Experts of a small language model.
Size: width 192, 45M parameters.
Below are experts of layer 9 (counted from 0) of a mixture-of-experts language model. Rows are named router (the router's row for the expert) and show model dimensions 0-191. Each number is 500 + 25 x the weight over its row's rms, rounded and kept within 0 to 999. Numbers have three digits each.
After each expert's rows: a language model's description of what the expert responds to. This comes from a sample of Wikipedia text that the model never trained on.

# expert 17
router:542463508508527536505517480514522466503503467494498496489499543457511493516509535497514497473532504500534497530488497557469509439486496439521490523489508550498486519503506545463490491487510515514496533539512498462505518548528502487507492492470494520487484475514488516509515466542512494483464514509485518534456522531540499520510551459526487541483525522516492508498520474507577527514530499545508496492516450529514534503503492478538509479522486480550552555486470511517486471512473495477509451469516492525479506509486459497512492475484511531456525526505480505505536516514545480505
It responds to: Personal names. Given names and surname pieces of people in lists, rosters and tables, such as David, Robert, Thomas, berg, Pav-el, Pat-rik.

# expert 15
router:476529520450505487525532461501490495505543473480535491550473490523514488480535524476509474504551535545511448467524497496482444531500511525534506513494529466457512508505520485474536491551513502513524471502481518500536485492505462477464496503554530485504477465520540487528452500532497493510504517486496486530518527512504495495516451475521505488512524528477513511525461532498485543490462436520466515527494519530500524448535481472475518519535504467520453482504484508540474532456484478525491531526531486480498494511486530495484501475480477532514478485491496498493484493500514539474
It responds to: Numbers and measures. Number tokens in running text, infobox fields and tables: quantities, dates, decimals, measurements and units, such as 3, 2.9, 1.6, 100.

# expert 20
router:429539508530512471493491491485507486488521574471511499479486499523509483504471498499497535454456485503485522515533479454479512510507486492487498440483499514528491520484536480535469481550481521499506506469517481509513476516566480501508500466496491525482472479468486520499481504523484527550497486469451531503516491471523516461557516467474518484507513538473504477509498481454468462512511554493522531472472512485460519503522488510485492474487507464504471510466520482476484459484531466485558517496522492488482555509515489474465470512518525504547494463507492505497517526517522494527
It responds to: Table header words. Capitalized words in table headers and result tables, especially sports and media, such as Team, Film, Athletes, Rank, Score, Shot put.

# expert 24
router:471474510476535490501452487494513540499504500532513472551524548528520487525510471543515494485452517503458527472514483515519485526507526510473540479503498543535482445492509496484446510474512498423453519527455519550509515544495536512525491506500473480505562494533450507535491514490504508528495527477472494469534519496483479514550479513499474463507471489536495515521464516516484503528507510459496504519477505539500488474491526498530525527540509499516489465532531485515474505480498471497551476511524459473508469496533487505484495497534522484489488514506533514534496478502493527504
It responds to: Prepositions. Prepositions in running prose, mostly of, in, to, for, on, with, and others such as during, between, across, after.

# expert 16
router:505492531482495503488524478523474474482545519502483510469500488499451521469499526488512512470521499516512449488463497501506531459500502502481479503475522527458530489478488536510513458514486526485501461543477495540539499493476505465493508516495485507517493508478467489518541480459510441512460465546508482454511470482472488526490511465469499481510470497552487460459526512520467539471489496477468513461523489467519473486501548518491445551441519487483560475512524500514466480499455489510521511498517505472491532492505522476473515474493493498478493523481467489551544495520465493518
It responds to: Determiners after prepositions. Determiners and possessives starting a noun phrase, mostly the, a, his, its, their, this, typically after of, in, to or with.

# expert 1
router:480529475505504533540473508486514472476518512486512526474527477488519507503491527495506526475468480464495485480516474500536498474494472482477481489476522474509538524517494468519464520484514485519450492480531498504498479506510500477488531463538465468493494487502513519474440516466487533518553489534455509461514481536563495464472500554468531522486520502542473502516512527465505516531524527487505511462455538532499524519518486458497505524549492524482474500526481466495464529495496503526465487531514476507484504449479497482507506447516515485528457479532482520498497554504460546470
It responds to: Common nouns after determiners. Common nouns following the, a or his, often heading an of-phrase or section title, such as information, area, season, species, overview.

# expert 22
router:544510490503485493480514475489471514487514512498492465474500500524458479481489482463491492477488525488480476485470495495475517498508525543487462496547503510429484487520507524501503493473483443513502488466471517490484481499484479479487497481515484527493539487540544514532515461523495484512481511491505484537492495512524496504490491557508477540546535503484444435500527503541545537511518557488490457496493479481524522482529524491501524470551523511525538470487525497534456446484503513500494496472474478514501498483473491480482480481448521494477448527472543452451510504499476497478
It responds to: Years and dates. Four-digit years in lists, tables and date ranges, such as 2005–2006, Founded: 1987, 2018 in tables, plus some date-following pieces.

# expert 10
router:535496508522478482497468541496499473494440488533502507485488438523499478510526523518520502472469437504511527496488480447507514516484480484505469534488514457486490555499525520530491543489508502524474499489511494505521502471525508476544561479481459468451497511549516495483512519490533490498507531464484530525554481482464531513510511492513532502500529539532483507508528501507474482501536504459557480497539526523501488482480487474508522510536505468492484493510481506522527512510517507503531454502502528482472481531513450468474531523476504506517508440488534501486475464484457539517
It responds to: Mid-word pieces, predicate words. Inner pieces of long words before a suffix, as in expl-od-ed and sh-atter-ed, plus predicate words like found, based, able, role.

# expert 9
router:509516470528519499499505464486480520516469509526461528520512462492432524490522513513491509465502544471524508493494488500519526509492459515518481488507492549538492492508520488497486480478487536552505471479480488472534500435470477524478508521497522471520543486534511539476491477514516507490494462521473496524467458543469488490480494504498445508478459455479531555455521507536517506522503528504481498481504511492515535511544509486498494494527482492493491475487504516485524495534492538507450509508518496537513443482475472541502522520463470483482546535477526552478462491517511525459
It responds to: Commas after words. Commas fused to a word's end, especially after place names, as in Chelsea, Kilkenny, Pennsylvania; also and, is and the first line after titles.

# expert 6
router:500452500492532480495512481495531525495513484508504484505508481459457541469502472539463519494538482553498503516502508512498490501446481544469480523494503465518483541524521498488461494495529477512512527483503484494517488506514519465437511486478484554523475487484515492459489482539512540494488502506525476502510453561504530489500500524512473472476482533457495461512498474503449486480544509529549496507467481515526507503503479506487496498451510498540462484477459540467510516506494487502504539496519514542480542463547516479461492464542530486524479501511548498491533508489496489552
It responds to: Name and taxon pieces. Pieces inside proper names and binomial species names in taxonomy infobox lists, such as Phil, oph, Cos, plus some capitalized sentence starts.

# expert 25
router:540503531503497506496547483494490472483505471485469506528494511466501472503487507491529465517557480490535515514483481504476520453517452494502482513489509564538523542522511508467500476509458462524514542512507497446460501556479501593458508475518500529501451482524494509499507497505511461511488497509504496500482494491494498521459490511498476499515502493477534464485478508490530484521497515486511532463479529444549527504491472482526509489509510495468510511543493464519521474548477475508490533478526498523507490487481464485517471501464499548488541529521497476520481500537547459508
It responds to: Name and word endings. Final pieces closing proper nouns and plurals in tables and lists, such as York, States, France, and the ends Wolver-ines, Maurit-ania, Clown-s.

# expert 8
router:477471511483474497494533440486478529506489500525484493479472525501486491499491514515490501469515518524484533502475485522469501495516472530489449497475481525530471511530533540449497475503520467508531548517505475468478451493544503473517514492511505504525489464519499514494499475458519500506473522438482485507493475534511548493459521452469503488506449508487480458486490496521459490508506518516496534519496488521527563484508516532531524527502533494534538496458450485479517460525492490537493534534502510560481514497527512453495478498549452506483529520494506540490519480487515460488
It responds to: Nationality adjectives. Nationality and regional adjectives and proper names after of, the or in, such as American, British, Polish, Scottish, Russian.

# expert 21
router:487515475476538464513499533509519540493530472528504474511438521555528488493524481516516496531468533484449502480527477511475514515476504493523528493468515464538495535483536469491481496524525511538533513502495489477498509471499447441450523478507530439521537476512470460480512474525505461523464548470486489506495497526505502445483514542531496503484477518491523470514498512481531478482516539500489440479472488510483504483521448546497520490461523491541489504510501517494468476513518479499507518484481491508501489504509541488491531450556465533495496497490496483516520487515493484498
It responds to: Non-Latin script bytes. Byte pieces of Thai, Arabic, Tamil and other non-Latin scripts, plus closing brackets, quotes and degree signs inside parentheses and tables.

# expert 14
router:494475505512517466509452549513509520518503483516464494491563455521498516523505515547508496491495495497521512509560526466503515509528522507488514491523503484498548481529532536463518526487479512477468508521495517534504505482505489481515479547500468458497539483532539517482494504533487530499524528475511481475486508497486482484476508511514503502502458497543494492463501484513542510501513485491479482527520465527507506525494587483517509536521513491516492511514528418474497527538540474500547442473504496500490448485532476475511495479451516479451507501547484482516485483482484531533
It responds to: Verbs and clause connectors. Verbs, modals and clause-linking words in running prose, such as to, which, when, would, because, considered, made.

# expert 30
router:472516504547510498471558542449494528491496490485512475501525491526497494480500530492513519538456492458476492555489511527494469447509456516484539537491487473531458493498540512468501506497497506466495484453477518499471523462538489487504537490501494519493499517512474477488473487513499476549503483544537485520504519548504511514443466458481499515475527477483482562507519500521499480490516515482491449447475516514530489536511520466466524525477523486492544532483517532565508494505514535538501495481545484539476499498492517522492521475538501507494525505518520509525481516491485502522
It responds to: Months in dates. Month names in full dates, birth and death ranges and election dates, such as February 844, 2 February 2025, plus following years.

# expert 28
router:500514477489502504509500490533509505516437524470519517520472483424500476504477514505511488540467510506550519512537524513499479509478474513528516499487497552481537460465498487469526505504480520520531505453496485530486497485521489493492479518509535454520511496497524499533512491548512550485455476463502533513513488523476486513473511535470511488488463459531525523480508441500506492517523465496498481502487512465496486491481522475507435481467521558550451493510495512478479488527467551457482513523496522481476459462501480490527489535467495484477492492503509458450487490525507530504
It responds to: Conjunctions and auxiliary verbs. Clause-linking words in running prose, chiefly and, or, but, was, is, has, had, were, often after a subject or comma.

# expert 31
router:496503477497492465473523506493541489505533494507510494535512513497501507497501497484488549504484552499474517473488506521474506532538500526531506500485517472474496525490546507476493468522480513518506473535514517454472540512456529523453536463529506532502502500488546501510537464482511527495474536498552467513511482501481510477495509539486511492501472486463548492520507526451492522537482511527502490566537545503456471504518475490457472483492524524439509491485440521498479506500507488540489536538476490499531519534482530505468475489509485470457499492467511547539507478464519473519
It responds to: Capital-letter abbreviations. Uppercase letters and acronym pieces in abbreviations, country codes and units, such as BPA, JSP, POR, ARG, kDa, often in tables.

# expert 18
router:511495485522519507466460556476503462510477509485497457483522529470520485504505510505517486497473485532482520514494474493503510465511526473554490505500495532531477535474471497546502523519529463511464521496520477500524498461514529505530493509441499548517500548528492500501515519468498487524517509478505487505504491503480505477558491497524489502487521511485521486484513483495507470506511513456544531474455504443478467470489465472492510466503471492476461454490463494503515521515538495507498432527537537481519526535483476485518524513459542522547536473479543481462485507510442470495
It responds to: Mid-word letter pieces. Middle pieces of long words, often scientific, medical or foreign terms, such as t in apoptosis, ort in neocortex, ct in sanctuary.

# expert 13
router:489477486535531509526490513505520455485517484529524502483488507523480508468472500573450488527476536515555482519477502478474522469462527466523552513469488487500502505526449518505487474499506485495473556484508478511544548519476492497521507480486519494520486492523524458471528478503534536506489529537512513510453488521552547486510447456530493488488525531482453506497511493509472480538511511505490511464505469518511542475506500559536502517535510549503494520475502511491472464490498495511532524504510515537469536473492490474502523520512512536528490467502488521467493501463504470522
It responds to: Foreign name syllables. Syllable pieces starting or continuing non-English personal and place names, mostly South Asian, Arabic, Turkish or African, such as Kar, Ram, Ind, Gö.

# expert 0
router:521527477504471497496465520480510551485472500508510471489445472505496485487488474508465501554491496489548503520490542503525521547469495538484479458514459456458495471525505461536492534454482477481447513481546507514497527482453505469526457470507533513531457536497487506483507506500492506456508481484513483509505497488496529528504505462476494464507511467492482484536505518475463501471501468500462507485542485494484460535511503526467494490463523500485475504484486517451535547505498471487483527502477518479544546512483527541497489527518510506522492492477507519454479499474495449540
It responds to: Word-initial capital pieces. First piece of a word split into subword tokens, mostly capital-letter starts after the or a, such as Sc, Pr, St, Ch.

# expert 2
router:506531483497467542520507485529453503505503574486495517474523487477496531476495527484504521468503486500453506497492476518511517517527461483467490479479527522490561545506485495566480494467508477495496497528512475463478482527525493494484492514520440493485470535511501545512430507437489494507473495490474485493543458513528478490459503518493534535509464492503507491483512541498488504477513512504508507492472520504495462513491501483485502483484468506499465512550480427546477550535487472511534494491514538485490451522492503484522477495506522488489446523493476490517499480514481510456
It responds to: Adjective and noun modifiers. Common adjectives, nouns and suffix pieces after an article or possessive, such as local, public, school, geographical, culinary, reproductive.

# expert 3
router:480485499486480492488529460521474522537483533530491474536480522485494468513508469464531530515520468466459454515500494505478515481533555495478538521508456485491485497498458546495505513519496503534546483549488517468530501464540492494491501466515496539520525489476487503462504486526462448450489497526509555486541501468473494502529486473497479501561486488508539532498488445531513528489501500528510471534469502483534515553516510549485528535474490489482524494489495491468512460479493550465480531486479488523476510468497514547522525517503493481493510485498505476495509501497527530507
It responds to: Table cell separators. Pipe separators between cells in wiki tables of sports results, elections and filmographies, plus colons and semicolons in infobox lists.

# expert 4
router:469516530474505482519489527512491507529485452471494482511489477495513502530495464482470518534520480524525494497494484440503509514535553513495490483538509500511498510511455492508520491482490533505505491512483496493475474483505455538528486536518518534504459497466451513508511515495486491510508508494492538460501528464554506457515504522533514529478520518519557539477524487519492521513514507540508501501489540549487512556477497504478456515523502470475528469479484488514502462468516583483498543480466482493558522464491508535515498509527454477492494452524508476506514485520550537524
It responds to: Layout and list markup. Line breaks, list dashes, table pipes and == heading markers in infoboxes, tables and section headers, such as after Cast== or Source:.

# expert 23
router:481478469515512503477512469561453527532532510507544493522455524535511484509519485460499526508542457473481488476494542501519473499513472514465489486472488489511458499472514527481514502503460535498526465481485512518486527518514489544491480510497479466541542484448522499471525484511515487503505505536505515490489526491486490470544475513535497522523468488475479517522496487507552499460442500520529496551480511496551510514518506544475492504526525526506500524544538486448533496473489526517481516494486497510463508494515498482503517485472527460486524518472494496580500528494495517443
It responds to: Field separators, infobox labels. Table pipes, colons, dashes and infobox or taxobox labels with prepositions, such as |, Born:, Genera:, Preceded by, (born.

# expert 7
router:500504493529496548474536500495512503497481498516460522513477516516508448480465506486491512454513496533479527482503455517492525447487450450505487497528458475534471553488514560509496503467529464532513519488528486508507472514515497559485503505518502502455495516464506497503467500508488516490516467532525516511432540502521475520526525512449507547544522507462503525523466538504472482496496507465493540516501500469478492523485491484495501473484478515428547508534485471490512512509499473479493531508506511543504503525490513506488516471537537486523480528510460509549500511524465482508
It responds to: Institutional name words. Capitalized words inside names of organizations, offices and awards, such as National, University, Minister, General, Royal, Film in National Film Award.

# expert 12
router:480498509509507509500475493478536523501508513522513507453472506522497536493508486486478502545573513497486500507547553476475479478505510477519462502489527455470453485515476470481463535494483511488470517481469512527515443471471485453527520464504497513494451504496474511473480485546488515489500496468506488501540505477490506556488519543465477450457511516533488481501529479493499474540528497496485478492501497516502458504473497526521545536515517490555473483471504527470460507502512483543447524489516528488487522527563504492491510485497516476521518493471518446529461520488502502515
It responds to: Verb prefix pieces. Word-initial prefix pieces of verbs and adjectives, often in reviews and plot summaries, such as un, re, comp, dis, ex.

# expert 5
router:460466474506484528471482487509508465489523485504541520545516532491520500553457456537467435506534530499467470499482518483507474517502549506523501523472551494505504506518484520482513494545518504537488473463506506471473491502526516473443518526492502501465494470468507464559531498495536508496466518550493486494461508481519509502484486537501489502471511512497467468520504498500511477479509536491468477505511474500470507474525481483511554481444448503506494493466492523496524510497455493551461499508493522463476518478517512509490531488538484502503529520495456446465513476475492496473
It responds to: Foreign-name word starts. Vowel-initial and short pieces starting non-English words and names in foreign titles and lists, such as o in och, Al, El, Le.

# expert 19
router:475504487497509515499509479478491483478552514502521515500515521525513497510489496497551505470503493495496467505489486497490483527505486474487497490505467569549481439530444480514511495505550522462549486551510492528509488502450487543520500538491529484519517522462460493541533501523521519491508469516532481482494489486460474549490540518483474493458503494492475497531460476465475486483461490475537533544518518491519500495459525515485519498488463490474501482548533525519496524499497509485462452518463519483497477513527552504498479516548535515482457543495480547478517499500525480495
It responds to: Prepositions and articles. Prepositions and indefinite articles linking phrases, such as of, in, for, a, an, as in ordained a priest or Award for Best Actress.

# expert 26
router:555505485461479462495488527462533532465479472489523510446502483478533470480528473461514523531478515491490534499443554542488496554494527549455534530516504488520511471498527473493480490540453501474548458484487501487487514506502526528499471469465529524491499469476501488474526501476497485498534496488518465511504523465485483504487505487515509487499532465457483477502531514491497483503468453546470508515549501537460479494459470519516472471515507483500527493502478533481497486483517458462491532483495495456505476518465511506489477545503482479486484507474498536513539500493526505520
It responds to: Capital letter pieces. Single capital or lowercase letters starting a word split into pieces, often place names or headings, such as M, B, S, k in Hokkaido.

# expert 27
router:476494510502511492524541488538516531492513459516539507500462492533508495490534524508514465472505557507488519526489489518480473532464484517484487539478507509499480514525467480444511506540497534544529469462471493513479493523503472427497549489517488504500483472505529484494491494518472472535463545519496499516530496491444497494478529490531520529502492506477526509538524481472512533513533505557459496534483518487506499504498477456495520461518528477548460519477509532472484512500520509525484502461534490519455490519490535474496474460516547516515469503496561487481511495522518503541
It responds to: Numeric table cells. Small numbers and pipes in sports standings and statistics tables, such as wins, losses and goals, as in | 1 | 2 |.

# expert 29
router:500500510507497527486475475497475489505503497449485475492497503524531549489479493499486493493520493530490539525547483499517505537485545510542490528515526465467489507516509481558530496472548496483481532530489501488458454516476514504528500502526536487507474523501510459486487533490531539482547508501514502504519543486502507551508537510534528503501519485486490472526468514513478525457509506519478492485482506476492538474520492498487496539479534485562461531475487515462532567511486489462509500513484444489490482460474531547506545490496508536534536529493561509456503499527525515504
It responds to: Hyphens, brackets, prefixes. Compound hyphens, opening brackets and quotes, and prefixes like un, re, inter, dis, sub, as in half-plane, single-line.